Experts of a small language model: 6270 steps.
Below are experts of layer 4 (counted from 0) of a mixture-of-experts language model. Rows are named router (the router's row for the expert), gate (a neuron's input weights, with its number), up (a neuron's input weights, with its number), down (a neuron's output weights, with its number) and show model dimensions 96-127. Each number is 128 + 24 x the weight over its row's rms, rounded and kept within 0 to 255. Numbers have three digits each.
Before each expert's rows: a language model's description of what the expert responds to. This comes from a sample of Wikipedia text that the model never trained on.

# expert 6
It responds to: Abstract common vocabulary
router:108125142112121160153121125138166106121107126115094110166157122099145132148135067155078115089127
gate0:107104160111122159123128129133096120116131103081099134121142147081117092150154139125110131091148
up0:095133163113159141159124075157150088117125126123140116148174184145182121109139126118124163126090
down0:125129121123143127104171154078113108160098131122087109110095146118117168134087162130151098127112
gate1:133147087132127073098129140103148123108146099153112108144120116136175176128141083099162116175121
up1:118121118159104109130140170104105154195123133130152113122128144137118092112096147082135138131112
down1:144158135153124165136137092149104136087115079144124106078082092169122110076164176126104128129102
gate2:126140111130115115118137163115141132108100139078155113123136066154123116097103140143094095160169
up2:116128149130105106149087117117145135150089110129120098141144136161151118136087147116155145097111
down2:101139102152126112145155154107137130154162152183152105132153098136115130122134152093140125157087
gate3:123138118092099125131123100139081135124131134073121158175154116110129134125109123170119130152107
up3:100113097086147104105152174141084178132114143115076103129131124168143134133098112111158144171132
down3:112103110123139096118100097144141077112160124126130104164139107115111118074121127126119105162191
gate4:130125121128122105124105092116163127157145126109110139118117153116152114161117108165105122179128
up4:147104126115113106137167110109146179108180171092087145156143135157145146136152124136125142153136
down4:082108101164112123133105153098108149103142145187108109168104153146141115129161141132115113099143
gate5:150126150140140154133117147108113111108103159092160097106096154106117122123131131103164141100132
up5:194134160120130121082093097150125123101123134098116090121124130141132158125181150119162119128156
down5:101116156085154091165117115137132169108127084159100107125129130132142112067101128160126104170147
gate6:176123099124144158116109138110134124112114122123118119107144136130119121122122115106110153159141
up6:158134168100149137082133093127113105090136131149142163149103094100131099115085140129133125149160
down6:138103118085156160146118123147135120128197122120083121137148141108172128127130170139124143152135
gate7:090124131118136120130116151118175176147086115085131105136139146135136112136118135095081082130131
up7:098145166127127162121098119175118106152082111141091089132127122090119121129161111120118115109127
down7:116149132172155161147094147131107089107147115103128116117111116112130135192123141110139108170148
gate8:095169126153106109147096106132117097136115167143156165139092142112071161157097124089110149137149
up8:152081128133120122118128133145061133115115055158089097139150123127129101109153105093113135123142
down8:133116112122161144088126128141149100079156163131149163103093138110169154097136122118146160113138
gate9:105113125139177127131123122125086151114129139144142140136136147105147120082167135145107115132133
up9:127138146147160107116119151131193122084158174070162110146102121115111137119149120167145145149158
down9:124168158153131075164185116164100135178191100150143095145075131118093071166084093101113102110131
gate10:111148118138133119147095094135083087085126157133115105151145160110095168159173124147115116139094
up10:107118129197119139101092119156116132152147109112140095103135100149123137150133148111159111164097
down10:104129164157094168137164150096144133101136127099142120134101087084071133157142103106130088125156
gate11:099160148117170129159132118117101161111134138097104122148149129094143141115137136113084166091070
up11:144154131143109066126113169121139134126150145136140136121155131141175163101151152119141121107135
down11:119144159122131128140137153102162088070144117157123109147101143158129111137111160109099116130143
gate12:163124133121163121129128143121128097096123129103130123155114116148102125140153179109075153164136
up12:126157147151126140103173164133153131121135106130086156117148093136138112145131165132181150101110
down12:105137143116120160141107155103144144071127073133115126113121101147067073134124124155139103138113
gate13:146117125134083138115130146115121150129127145116078131123122129128130129111151105151146142093129
up13:099093108159153171147118080127164139128104119102142068114133112112142129134147134151182108131104
down13:101120159132136099155105154095107120165118171156119103111123110095086092154157151087136123141170
gate14:130114149141079102147105148121140132105115132126138082084153146143148136169135153152082133137111
up14:121125138146073141151125118130144138092108160158156155132111116151140084126131103133124124124113
down14:146098157116136130162150157147175156139119114115125166151157099156125131107103126088141122118117
gate15:115133114102072121151154159104107094114156115119122114126143119127135148153131112129157108148152
up15:115080126174124069103124106143097145137130170106097103199138167109131144167110135074110098156121
down15:111160143092116109178140103142110122126115154106128168136184171142119129125138102103132133138122
gate16:124121172189116115126126125123128095108111113114124091151084094181135101117122120128090092102101
up16:111157133109099133128124152123087108181116135096161115138164123116163146167149139136139139084081
down16:123135157195130155122131114075118159125117170137139091119139109139127108113155109110144148132050
gate17:091161089116127135192104070153136148120124127117103106120102105121135154138170067122109151098122
up17:110124106114111150148143146110156087131163131103121150101130117112165147099104134083147109093174
down17:087165093151131145140117126101164114133133152128108093133147128101110134142112154145143105121126
gate18:111127112100143139127172124125122105159127131100156126090122169108084121128144138129111133102162
up18:067136125150101116121111131155170134111097129100151118118174089164134122087147145144116123109114
down18:138129147116099113161196146116143128116130150126109096180133135109135165126138104098084119143123
gate19:117106156140119104130131106109115131112096114089089073142121113125171141118100113101114103150125
up19:158136140136168166089108128150126149125075135150130126123088087116137069110129126165153143135112
down19:135085121145107123092140156136124130113093110096125122100145152154130145128145133109111142123148

# expert 45
It responds to: Table cell separators
router:125109129125117158143127131119146111128087125156110138126182107105165119114173099144104120131162
gate0:131177142141131129110151133113090114083077107127145130138149154130125137115114135149127112116152
up0:155139093101147140102146123078134129115100120097110126161165110138134104144106154121134148117079
down0:130096144093142126122193156168108118136137128109123107132110103111143158106160100118122115120131
gate1:140121134129155152091142149140139147091125155128128140119137123143119099132160089164169124075128
up1:177175119111117142131141183111137122160138125166124103146078133192144165148124102170138104109161
down1:120104094115150150116183131097148128092132135137180101165115119126101131113148126132147160140142
gate2:191135113133105151166083109121144122102135125143159122093149102142136093102106141154120097116127
up2:100141164120155086149124130139151107079158121098101127090126118146081111167085110095138122115177
down2:141131120099088124127131086124161142121105094130141117135084132114160102143127100109185126112112
gate3:127182081115135141181119168147116135126149170140125131110105122135082093123142111140171105154139
up3:149124130151110140111109084143151154075165155114169129134161088166133180174126112126149087150149
down3:123095152102126105137132135128113099151128168105152156167144117132125090090132084120128132148096
gate4:101149138146119141150105120142120107188119152108114093146124120129134161108106149146155124114106
up4:169106153131115119174147106100145111155074102134113192113069146097109155123139139132098106101139
down4:162110157139138097101112141166099117149151138104093088149143139164171117157111128127142096081146
gate5:135129117144120132135130125105149099141133133151099092105111108118117140164153146121176091119118
up5:129109135139132122107152120081125090140153138079066136148077088119151117099107125145123152105151
down5:142183114172108117094139135134128130120182111104153132105130134153083132120072155173075154128158
gate6:122109162121139168118106123154124094145141092110141125132138125121123134149140128073125102145111
up6:149139120093143108114091146115138117123117144125119153106120160132107163123150169108125120097081
down6:101116146143172132125115161120114144152115076132126107117088134117103092127204151107152134140105
gate7:134138143133129122154121125150139133143104161126110135142086167123120115150143107128156131164144
up7:103110135178152118106091139114114153145168127120136151118136092147151176063122129123106095129133
down7:115131139122153135115154140181156146162099133117110110140119127116153119111086140123095112073154
gate8:106141129148139156158114143129139099127122149092126154162121065110109076167130135120132162152101
up8:128131117137124123149135123137146127146127103157135136093124148103123115109157069140173141144111
down8:147124073118125075154130164130096134153123084159161132146099065146158145097116132106102102096151
gate9:128130110098104106176154174133069124156148169113103132163170092124136116156144103141093116151118
up9:097166094144157155118108104142123101109087119072099187106138104142152128143144124144124167138162
down9:096123105126125138119136125148111148146136119125148125118135135163130134077086076161159140145120
gate10:146156126104122151131104086134083085143172119116103167184157123131106107152116114116122125184095
up10:146129136117129146142108131118124112138119144119102176107184098120149120120103129060149102198163
down10:113115148106109128154142089114141134111135144123133136115111140140149102145153153121142109109060
gate11:100128163075165138158118181072171154108150106106136110144071112085112130152106111137117123159121
up11:102113138106099124164113157077128124115145146154119141151091125150115119130166125069133150176153
down11:097101098127140159106131109134152123135116093092114128161119139158130156145096162135141095085139
gate12:126121161140123160124112113132141159153136119136104101132114097120113101176126130101166161158089
up12:130153189111116143109121146098118150133136110150144131124081089141107122166111140097075169119091
down12:167129164143098120139136119105172156114129139135159100139091110093115128150112099124145102104131
gate13:147117090110144151148131126163199124103100132099107133142150148168102137124166081147107131109141
up13:107137162111122119185132162125127112150130132127147088089132093144135118179136118124137120130135
down13:100127091145123142145172119075158140149141129080107118121100163142164131096147155101159129146101
gate14:103134148122129124122133141097126111106132115140103177087108125130129144146137118116090137129139
up14:142165113154150196146138132128066151149143122135126084118104167116103120145132124133117145099118
down14:144104127060135104122117126106130102094128110126184105109108066122119144105090107117142083100112
gate15:117110102170123117153129126102154100127055177141121160133111119147088097152148121110130124135110
up15:151107083171147135142145098173131162122157114146159128099146127094141116131141219151140090158171
down15:148113120128157116140142092106101112092091123184147114127110113145122153087123142077118104159109
gate16:121073172167148113138093145086132152126083120126112115133143129096129142126150141143106128090149
up16:140108108096145149151124128126114140093140112168105119160230148135104134102117126132111119096127
down16:130139147133128119093121113176153101151126133107105149099141162138138090150149124113114108119162
gate17:149105103108152168117131073144135132129138107121104145135096146077174169118143151129141123155125
up17:089117175120097165142131164147122106141095137110133176159165139129073149141164135154129115123086
down17:150140122099106127134109141109138117118131156097122120095131131168120169136115132118148147111152
gate18:127135102141100155155101147119121128161106125093122109058120099112164142139163133128118152141103
up18:131129173165095163164123113122101093135134118124130088097129126134172120124141103087129147135131
down18:118117093115100147121126145119127125137069108171137126128126125071089091121169104114133123131094
gate19:126115125152097142155123170145121130150098088117121121143126149141127110143120113089081138142154
up19:166105116106160084137087130088145158131125107097172132082101125108111101134143124178088151129127
down19:148115166157144138112107164107101111113125096123121144139147118106127145142138115137117132109093

# expert 7
It responds to: Place names, -k endings
router:111110126097111128156106153096120105136108154122117114144202136118136105176140116125080142156141
gate0:143159090067097121133118101103119153117158132105102169150132107155109149162151106089085126142158
up0:147142148171134127150131131105123143110115107138120205120096085113136128103137143169111123119121
down0:138138146141095162114092127126095140138143113128149118160140090113095177112101106116163163152150
gate1:153135142171156114157132131098162112143066190119132131141110144142125154099128101087145100143163
up1:126174125080092134148105174141114140124155098115145138112141108148089140138112089105103154092115
down1:107148126134161129131097170114133127108087166108087134096127161101142146116125109124077118113125
gate2:136158117124173160135130160090096143152133146112156120152134136135122132156153139172127101068133
up2:125126127122145157120095172130097077157132142094159090131135175125123129115117091136082124168089
down2:137152156130132101074107144122084092124135143153122121128167153135143131133121104139151153141148
gate3:104139126163047106115132092103115124091112112145167103115171122132130113132153108080152112179106
up3:141113142140119084102156088114108085120115129101179078133141124085124147094133135137120107164118
down3:145090112138088147115092098100154153144157180166095111119167129146118111126145147174107113121087
gate4:100114102130151131200138147126107089093110140152140111126111127111136119160120091099095108161145
up4:120116106111133144130166129114129147151168112120102109133165128159138146121107098133129119163154
down4:106089140118064156080105108127118120104130144114152163117138139113095131127125127138097092147137
gate5:111144102127117157174134085138126129115118098148144129148157161147097136112131117100128111159168
up5:162092101124123119098106121127120133164147127106139112120154089154118110114136136141110162174170
down5:126155127122100104119123109109122118168122103118157115121113122139163086141118181139160132172145
gate6:106133118091139124118118124124139130106151140152141124150145144134115125126143176086133093142127
up6:134130107196134118105128137153117111140089141103152154105106107098156116153131140146107144147122
down6:130127120124134083111080145116151123131103126106148102113124148081151129089126137155080135149128
gate7:183101155127106098135094106131137124132117167158162162088121132111110144100150141161120133115070
up7:154122161163120148122059111073131184142110124153165109110123100114123123128125159178077111130129
down7:136159148108119122077105135107121149099110109174102152118119055087114137133141107072107130135109
gate8:113156139135129156108156129088140100167101118162108149100179141131092088120153158115096126136162
up8:140102107115163145153128126137165104161171139112105127122140088121163149164096104156126157098126
down8:109100120103154126121121133111135138110148126118146102125112114188148088175135142106113168098114
gate9:116151118121126120101108167135142118172110129151180143137126132101114145155159111152111123131170
up9:138116127136143126167169146107158110157106107148191138084127148087090160158111114154130112144129
down9:125131141161096099113161192143098154124107148113124118075138113133109141160143104148150104135152
gate10:073144104160137124096110154157149097112110096094148118136120140127116125100150108085150139149151
up10:144144097123107153135151175096132107137185102113151132119150105085100101106135182051107155123122
down10:114097148154108115146116162079109111130134155175115142140136086184106130123136149144151113129135
gate11:109142076119113107150120155139108138135138135145134132092168096157145156102121085096136122100115
up11:118146112149147109159114121119158137117127141120124115125162149108124108111195137108130080162148
down11:144115163078148119142164148129146133105152122148102171119153108130118162105134163109154116160084
gate12:121121122161144129164146144117145152130091141128163097165153085166126102202104124132144139140110
up12:142127058147134114122115125127140137151119159126130084113132115149155137159104123095144099162125
down12:133164164119127174113140115151128142092136125127132090114131112142147154129080161116150121114141
gate13:176108117133129091121152144156109124164107104096130181148119110137080134136105113128104142130166
up13:122127165140182138137123158135114128143127107154121147129163124097127106179128116149107157119155
down13:154116123132122169104138095133131106142113131113132120120143149165166091139093144149116114202111
gate14:099080083095138153163099115116127100120102144145096095088142141122150159151078115133166129128156
up14:153173145115095158131143095115148132080135108115135134124119153133133128104074132101115173108106
down14:104155139129137128143119146155146133097152170153082137142157137166131114139110166164143107097105
gate15:164111119150129137169125147114113117109097175104161154168156123127128125139133149125116141114147
up15:086135119124121115157132082139121116108175162130114111118132097119153131093169086139157119118121
down15:141155159109115139135124115139123110121099120111134158180082137122147166138129174137133135166110
gate16:140160118121124105144154109075139114133104146143156121093147127124077117138148111156143119102153
up16:127118113147131175113117137119134118142122143069159121125146157100123174136112165134126149121093
down16:117131138118153134143126169187154107108162144102135137140060150139123142112109133116131134147156
gate17:112122140154126155091142151140127155124138165126123159134144140169117088126182124138137153156124
up17:122112123100162113118137162105124176125092121130127103150104151184107121137130124100113131153131
down17:120164084169094124120134106138105108151166108101164124099124146145114114131098138098114137082132
gate18:153158141077125136142155073111089101127124159139151088131121176119167127130123136075114155128147
up18:135107155169121128095127082133139180106124144122151085103123120133178179128119108146143172151108
down18:121097130128144129089099134126159129145142183139122121100141130074162134178168098120138112099138
gate19:119081121145159107140150114146124124136121148156081138098156139155116158128145109159122174156103
up19:140097140123169112138123158142122122101133150135124113103150170127125121106136125167120129154158
down19:158118113125116114099124141148120104150145115183159188126094165206129166116145135152165131142113

# expert 47
It responds to: Sentence subjects, name ends
router:091113125154118158159115135095141119137096118137103122157163107101181112110174118146100125120152
gate0:085141109116181114185154107084161125141122124136141133126113064119161136128167150127116135159110
up0:083121106141173101118126122137155128128116114121116109136107108125123124121141128117129104099094
down0:133155103122117148118151125165101133135151101106124163122170139131124162145072117145123142165133
gate1:109107124141163090113108141122098085128136121121098146129125149143161102109077135154093115137149
up1:119165135139147151133103092164152151134142154101137110100101125127142151174115139104122099108146
down1:132153102074110111144096097106121110178129107114083087138143146124087109078160129108164138141134
gate2:156093121125107115114115158131137083125112141146163151143132112083146145117125166143095117142152
up2:161121113180155136137135119160146094136102116110160111150142189145095123146100162135088123132122
down2:173125132121126153128152097117131116123148117130127080134158103132167148142131138126146124095127
gate3:111126132144130163160098154095131155127109131090089097120143119152129097112138110141089177128158
up3:140181127128140115129161180127121124116123117139100138099146151125135110116167131107078149101109
down3:114142143124110118118120124107076117098124104137097145120139132137149187107162097171148115142175
gate4:125162166127093122148101115145116157112112155106130110132136096147122084163130135104145108124145
up4:110088155131144080108144115108114157118109138123122143104136136152166127158117138184084136066106
down4:184113133190129130145149114127148136099118114110105134116142096109123170107144147138084131107161
gate5:118138136143109150126143156155109068151138112142137167113101143089105164113137150091094096163113
up5:133132119118100157133172165112092105159126140179150182128133123127133111114163112116089148114138
down5:113155103117102107149160094170119144129142125144146183148143136125132152137121137136143124161134
gate6:124114155118127147156113151116170103173122113102132142153120134133143158075063128117129130108140
up6:134148160117108144074186105140137137096121081122139132145157113134124105143138102110135163119149
down6:106110142135161167103118134135116112146156154122149152130104123135103163135105118142143150167130
gate7:098138146139199115179185124134109087149122165114117148096131111164113109128157143128074109141146
up7:104129107142095100125166091173118149163124134152133142105128132116136090103113124126163104128168
down7:121146146132095090079107108134141119131137132114141124120100138105162117119119145113115181116182
gate8:129134098114132157130075147173155088102168132143096090096121142108161191097128139128125123077115
up8:129163113096119142067132154166149126113118125108126099154168109091099127163139131109138130103144
down8:104138155093171147135154124093168093114150154155124125128164096129163129132124141142151132166141
gate9:145098167175095147177125160136122147125147097118108127143073098137124096143173144128084072120147
up9:098123109105102084084139105141150168132097082132098132143106162113150139105132102123131122111136
down9:153143151141120148133112115117150079087126124151098108132154132118166143162146169126138156117124
gate10:151067111140136155136126123099112132133108107136126129148109133132143123125109088151130131127119
up10:137160135141118156166141109088099145144124092139154137155129128131155130127165146124108108105095
down10:133106127036109119124119159151143104161113098080155129160132081125118150156186104135127147133143
gate11:082097121101180130107115143138112125094130161109166092092164156098136150177085159128118112139120
up11:160149156132123119192144114118157149122063091131122135133122123146132138161101103115149100117128
down11:137141145116080136131109143169121155157130135190127109164138092100087117172100132140161112136132
gate12:097147123086124127143133113127132066091117155108145159119123093119150128104177122125124168167181
up12:115131121143126158104149120134116104116143087134105129127092135155133141118171103102197100118139
down12:096097175127125121139080145101118130148127118136154120143095139086137118121160122091104125155097
gate13:168122135142136161114078121132157129124103149131136152108101137086115129148138109117123184132117
up13:144098120157140124135144160103145144090097151106138140151094167131091116154113141137090136117132
down13:158129135119109154159147140077113096111119145131130153140139118160089170123153149132118149124097
gate14:101173152121123143155077126128180121099132133112125140154118114090129093125125110148130137069133
up14:121140139118156149110130159138158161168162137129124106118126141129098139127111119088092118156080
down14:144114110175140112124153100137123168160131091104127084145094112138165110136154134093155142179170
gate15:145147133149102140151134111110129124141101147101149097130080149097129173147149127152091143129131
up15:182152179135124143098165117133156105139115117158154127103142149133091130111163122114140118158131
down15:089150133105113118168134113128150128126125105142120123142094115112113077141128113104149080205138
gate16:150114117136147115159147119093153156158122145150132080114093144120130150154167123116149132111087
up16:128083118136123132113142120106136166120129095123128110114127137179147082083170112110131082156165
down16:130145101127106085134130169141146135120084161102169129145095158118124123089101136113145117106131
gate17:128126127141117124148154104151080136127109136166152142117120096113162102108104149141097167149129
up17:126118097096128098114121144133068088154169151132111116123122148105144112116145122135130150140126
down17:178161149129087128167116087141131156138144163151107107145138127137135123108156130080127158088149
gate18:088206146120084110122130137125136104114095109109124125141106078124154094089122118108166093118174
up18:147116099163152137109116121135124131121131181149119137120132099118110052099175149141177119106102
down18:164119095101106101121126106140155133107144114116112151122118094130092122118164103108104116085106
gate19:120138145154132123106130179132141082103135113130145129153119143137108088109134074118135124128151
up19:071146159115133116085123113136092149151126134134143107138127089088170156104131139105102125121092
down19:168102120153127127185117138110149180125143108139115098111147141134150117108121125119121115153089

# expert 26
It responds to: Abstract nouns after articles
router:102096143115131171171110162128147118114108115139116123149162103108111111138130088126097121160201
gate0:176146078144122140166091106121143112078102137141099096159126140097093187108144134088121130142125
up0:169102125112153116142114113083121134164112123099139121102108157094102113165122102125101151138132
down0:177110130117141111107133104106133117100121118122139128146150111162150130135162155134091119142151
gate1:144092106145099140136140157165114119121134144101158129108110128146113097155162131150154069094152
up1:119088150109123140163138171132096093052126099123129104154173167121127140139146152104132138164128
down1:099134113136108143100098127091122104134141141145128158113101085146131108144126154137144135135114
gate2:135129135187102165118144119085109123119105113099115118119175098136135137149170116171109118118102
up2:095126101102159128100113117126143128122087085102122143157135104112167063144164112111090109128117
down2:123135135150129149105136131115120111145125156125131155132117111136166137118089159091148165138150
gate3:117050096114128129119167132126100137084114160109097150114109141121181121115200146106133111167111
up3:115151140130137133143119145122118121125103127111120138166100157111137081155136152090113139118157
down3:139158113102174096109097135144164098121115124140139117074106134131150119082148135136132111166099
gate4:122081151101177130103107144129125115123125118139134128135090159122166143106121115122117107099116
up4:165116164096144140116171097150142075113109130180162141150146122088107117158156181158060135144138
down4:157168151117128163143097178144126145103090121151096105128118096106121069129192144149117115158120
gate5:129155140127128127148174139097093115126110150128161127114130142112133136097103141192140114108155
up5:121176117120157091095117132120089133065178108156156139130118126113119126161115075124124138129152
down5:146125129121111146086173145139158121122115143158100155135129140169137132113112158121161067109164
gate6:102131165106148129143143126097135125181090110134115112129113159117167085120115066136126093125110
up6:123167140135142144072161114144118144103107100119147150159114152120173108112161142183083094088108
down6:123123113124114133137131183151097127074131130118123100137104103172193176130133125146113151111124
gate7:096188130084116141123154126155130108072093095119125122170147150114131132128135108120089115172160
up7:103114136105123133140173166147137139142091187127135145121123108096146104130119116095112134129134
down7:101132169113142140106116134114136150116162083158149090124167138116168142124128134152148141129154
gate8:122115123131121131089153136115136114148133133113140174073128099144142084177123154103133128162177
up8:141112130175114129096123146103141114093143126109125131153099162101169101128151093134159085160112
down8:104179114146115075155110139117118121117116109171147168095064122109111122129153149122111101133137
gate9:127139122091115139125157149134122107164087139113129152135119128119137130166082144128165127131142
up9:104120094132139131169109165141118154155128158124146093113099117118135157163122153117131104092095
down9:142129101115124122114168133157130105125129141121096104148118123119090141091120122094091117110150
gate10:138151122082117136133131124123130118143096113138146132173089047127147128130114129151118167063111
up10:157121134125090091119116151133157157091105165160148127144150138135143065130104149136151128128047
down10:071113103118126124156136059110149132095121097143106140161102116106176154100080132135118120165112
gate11:133104129126098137114157147083112123121147108181143148134140125136169102089178128142128139122099
up11:129141112110104128097155102117132125141101123165135153118159102075180112112142082111107121147110
down11:126081140125114162128103109118110080131179127155096135138146160112129144132144138140131174137161
gate12:131090130120151123153166137131102113086139100112122073098137144138102106141142099147111130137115
up12:121091115137099110151142124122143133158130087117139106186081114179092158156159155147127098121123
down12:116086111155148144148155116140127116160111200131124106151154126121145104151096108097156153112107
gate13:147089084139142101145102142109094152192123117126134172085150118150105089103124112104148128129147
up13:134110130121157121108106117104113106088118142158138121095164145135137176128092146113094131134158
down13:182129155128135157081129124127110109103159132128146098135128132147132081158116140127119135110130
gate14:127117087110106182144119140094131079142115106115140155133142169108136163139098143152114131147155
up14:159106146140142111075109139116114155124143129094124128085121120121119108133090135136129113115097
down14:119139144129128121148136084147175113163127148145096126110117132131121156148105113150120105096141
gate15:151097125095149144152142139168155136100126124173167103128113083108109180113133126150097074128104
up15:151147141148160152114118113168148109130078160137083123137124131174128107117120131137132125113079
down15:150137099162141138086113114108145125093129104098127067139107103129154142123136102129149133123142
gate16:118095134128135131124105140095134118143114160105138157118126111170139134171096143102110166159098
up16:113123095109092100110150150099133104132119132098139167123139151121170052157072137132135112116123
down16:136105100123120126100126116140134144170129073102098142116150168117141160088125121138116115149138
gate17:141087155163107120100113127126141140113134114088161139116119117142129143142132134119117139076181
up17:178130124155159109117097124136142147120145112146139152142151159135126090134128147095107141122078
down17:145130171152148122094142182140135146124140108085115111124113094155160119125129111144135159154125
gate18:122132152150128133179127144120118112092149144139130140147090123137133132130171133150125156093124
up18:127104119116161134127160084134104136118180117125123142079110099139118178160143101153141119093153
down18:137113173160136170074134110164137105123146132151131147070148179115130138096101100147126106140121
gate19:128161150130169143108136173126131111095146154103132109152148090129144104173153138148074102137125
up19:191143170095138106142145125183112123159126115136163123152089144177143144103130127136135137114117
down19:123136139121093148136108116133131120133115111137098115129139142117108093179118134149100103152156

# expert 41
It responds to: Name-final vowel syllables
router:108096111128144107172131141127179127119093130148124153171157129112124116155138139132120121149131
gate0:120091096136155180152126130146151131142143165101087141100139105100187123131115122106104161109117
up0:139128152113097134143186151126137115138135059112109090147129137093163044100109094136150150116147
down0:105141112144178117124133148155147143117165143149132146125133152122109147134146142108123145119141
gate1:120138120137130124119137124111115094125151183076112110109123096092164106157083121152095152119156
up1:125142095137122114160138197097140110108147160145147090136157155095123077148173138123090140149119
down1:134146123154127135130130154151156128149137098124112111157140137118112081118149100086139110157149
gate2:120147131123108085108120097115111158160118114089137130087128135100098158151128111155115155100119
up2:104154107065171164114145142127100135119125064134119165146146119121145148112143153146105140154099
down2:117089155130151135116129159086215124092129138093093116128147166117152151108137133137084150135096
gate3:159152142137128129148120171156156154124117137104132124091129142143143169149181170102120138123116
up3:132106102142113142149153128119116089154069132131128144083131148147132109086113153134129118120123
down3:129136141127166135147134166116184160111120121097146117101172169132124119093083163156136078078103
gate4:140123101066144146134148098091113141146161117115120163128124137139136086152159132129168150130103
up4:109091145101123110159129126135140107149143152171148127124104107109092138089162108139188147139149
down4:140125176157089141149140169133125089104107092113093126162146109122113180100114073103108102171175
gate5:112093140154163140119144112111141156146091148097131090136126105084135115151150135125139126128135
up5:142162111179174117094169126141097143173103158105139140129109107125129072159120134151131162116124
down5:127185108135130090106126097139105166158120121129114127141137142139116110147169123131151140170106
gate6:149118127162164132201148093123152129130117115130137134110141091102147087116128122121148106120120
up6:107102114123131098149131156151140127143139128067121130111157158115127126136117119124141156122137
down6:115151114098106153097124104076125114184092128120126134153129120145122101125107074087175124127177
gate7:121139117108168137133093105117106141146155105124076127149120119117117124133114124128132123129146
up7:160135130156113160106107142145144119128121133139136177111145188134124121133114108085153152161069
down7:103102095133124188124133120110125147102123149137159095117102104146117147098136095108144105104107
gate8:113131111100141118117132115126130132155137115144091160121113148137169145072163126126150116150143
up8:126135113131092104153108131124136128156121134110125119149127170162106124118103164171084112067125
down8:142125157140118124116152076144114134140126096133134150125148173127132123108101126138137140139139
gate9:140116074088142123154105118172161115147089147155149131101133120089124098092143143116159147110129
up9:113080100119148165166124117140109145114110119172132126119102135112166080107116122142115141142114
down9:123130134113164128149107159154133144137168103167125089074138088131161117113124124095105139128092
gate10:125097145154108145146114134121115169115142153127109064123147093134129126059141097118105152154112
up10:139109161114096124146166130126132102100122108132133106158144159148151112125076133156118150160107
down10:144133152130129151108118115139121161111120122107125123148082117069147127126140131181112109096126
gate11:134106174105113127124096107120125134165147099107140095119146129100110119113155084095081145152130
up11:161157130137081122104118108146140093156117120086151163070134122144096163124115125138144131095101
down11:151141086149146125141161169148126157110125159194124109126098156141102114108120175144156099184113
gate12:123181147144137101126126094060148130171104162113117124091114084158134122152127154108097113151092
up12:154160110137139152123120119118147150134159132128111134109133119145110104124156158106088134126105
down12:146102156111155150144134109105148139106111117142128151125128077120101122147147128124097091163114
gate13:150119146113125122089147109130137131117095124118135141091089115143138153145121120151182112114128
up13:143144106127109085153099119124135136136105127121116140125131102168101140138128161152114126096123
down13:104116158097109151132091094096112097103098174153134153118120137122116150122133128157177163124188
gate14:128087106037164118159084121131110101109130141094144121145140114163144156162107113176085129129156
up14:126135148102103134128143122154107123109131116125177145123131143095104148120101124132151111137116
down14:134120132121124136112146111140119142197112114116123156114134146112102140122108118107170158130107
gate15:160134134107109146171147141128121162150140142090134145158104121119111150134119135118103135134128
up15:109079148129143163127114120113136166128105111109134144185185131134120131148147152141140147146134
down15:124119138111102115101145158133111137112102106146129185173152128079104138118146143082143142141110
gate16:095133101144126125114108156156155140176105111142084101130124132117081140119149133150143112088109
up16:119113131153171124131120111169096136099137114131114167120133126090148150133134117142135123105144
down16:123111168158089123137122124117132165164142127099137141141112117130091134116120121099143155112116
gate17:114131147129101097140110177110155160116142102114121128132097145147091150112082122111073177157134
up17:063109162114135099151135161159126103099120154137102070112131118102147120129139127158133151140152
down17:139108139139136093141099163152100117179113108156148121146113081163171121114137171121132127101106
gate18:112136152106199133095151109146110151169103127118103117121118144138165143101127112136117146099121
up18:124157139090125109152085099120113114133112098087146108136138162122120113123172113125124119113123
down18:115105132113136100147135100088124112152115127173167109165154123159154077093144097144106137076123
gate19:087129150122141126122088122142094164112149126139178143151145112175158135096172059156112124147103
up19:138104119117128135100135105175111114104162107160103122065133159143144112116137086109152090170137
down19:119144120115116172121178092136123123136132129141149148084126160157136102112137131098131092149113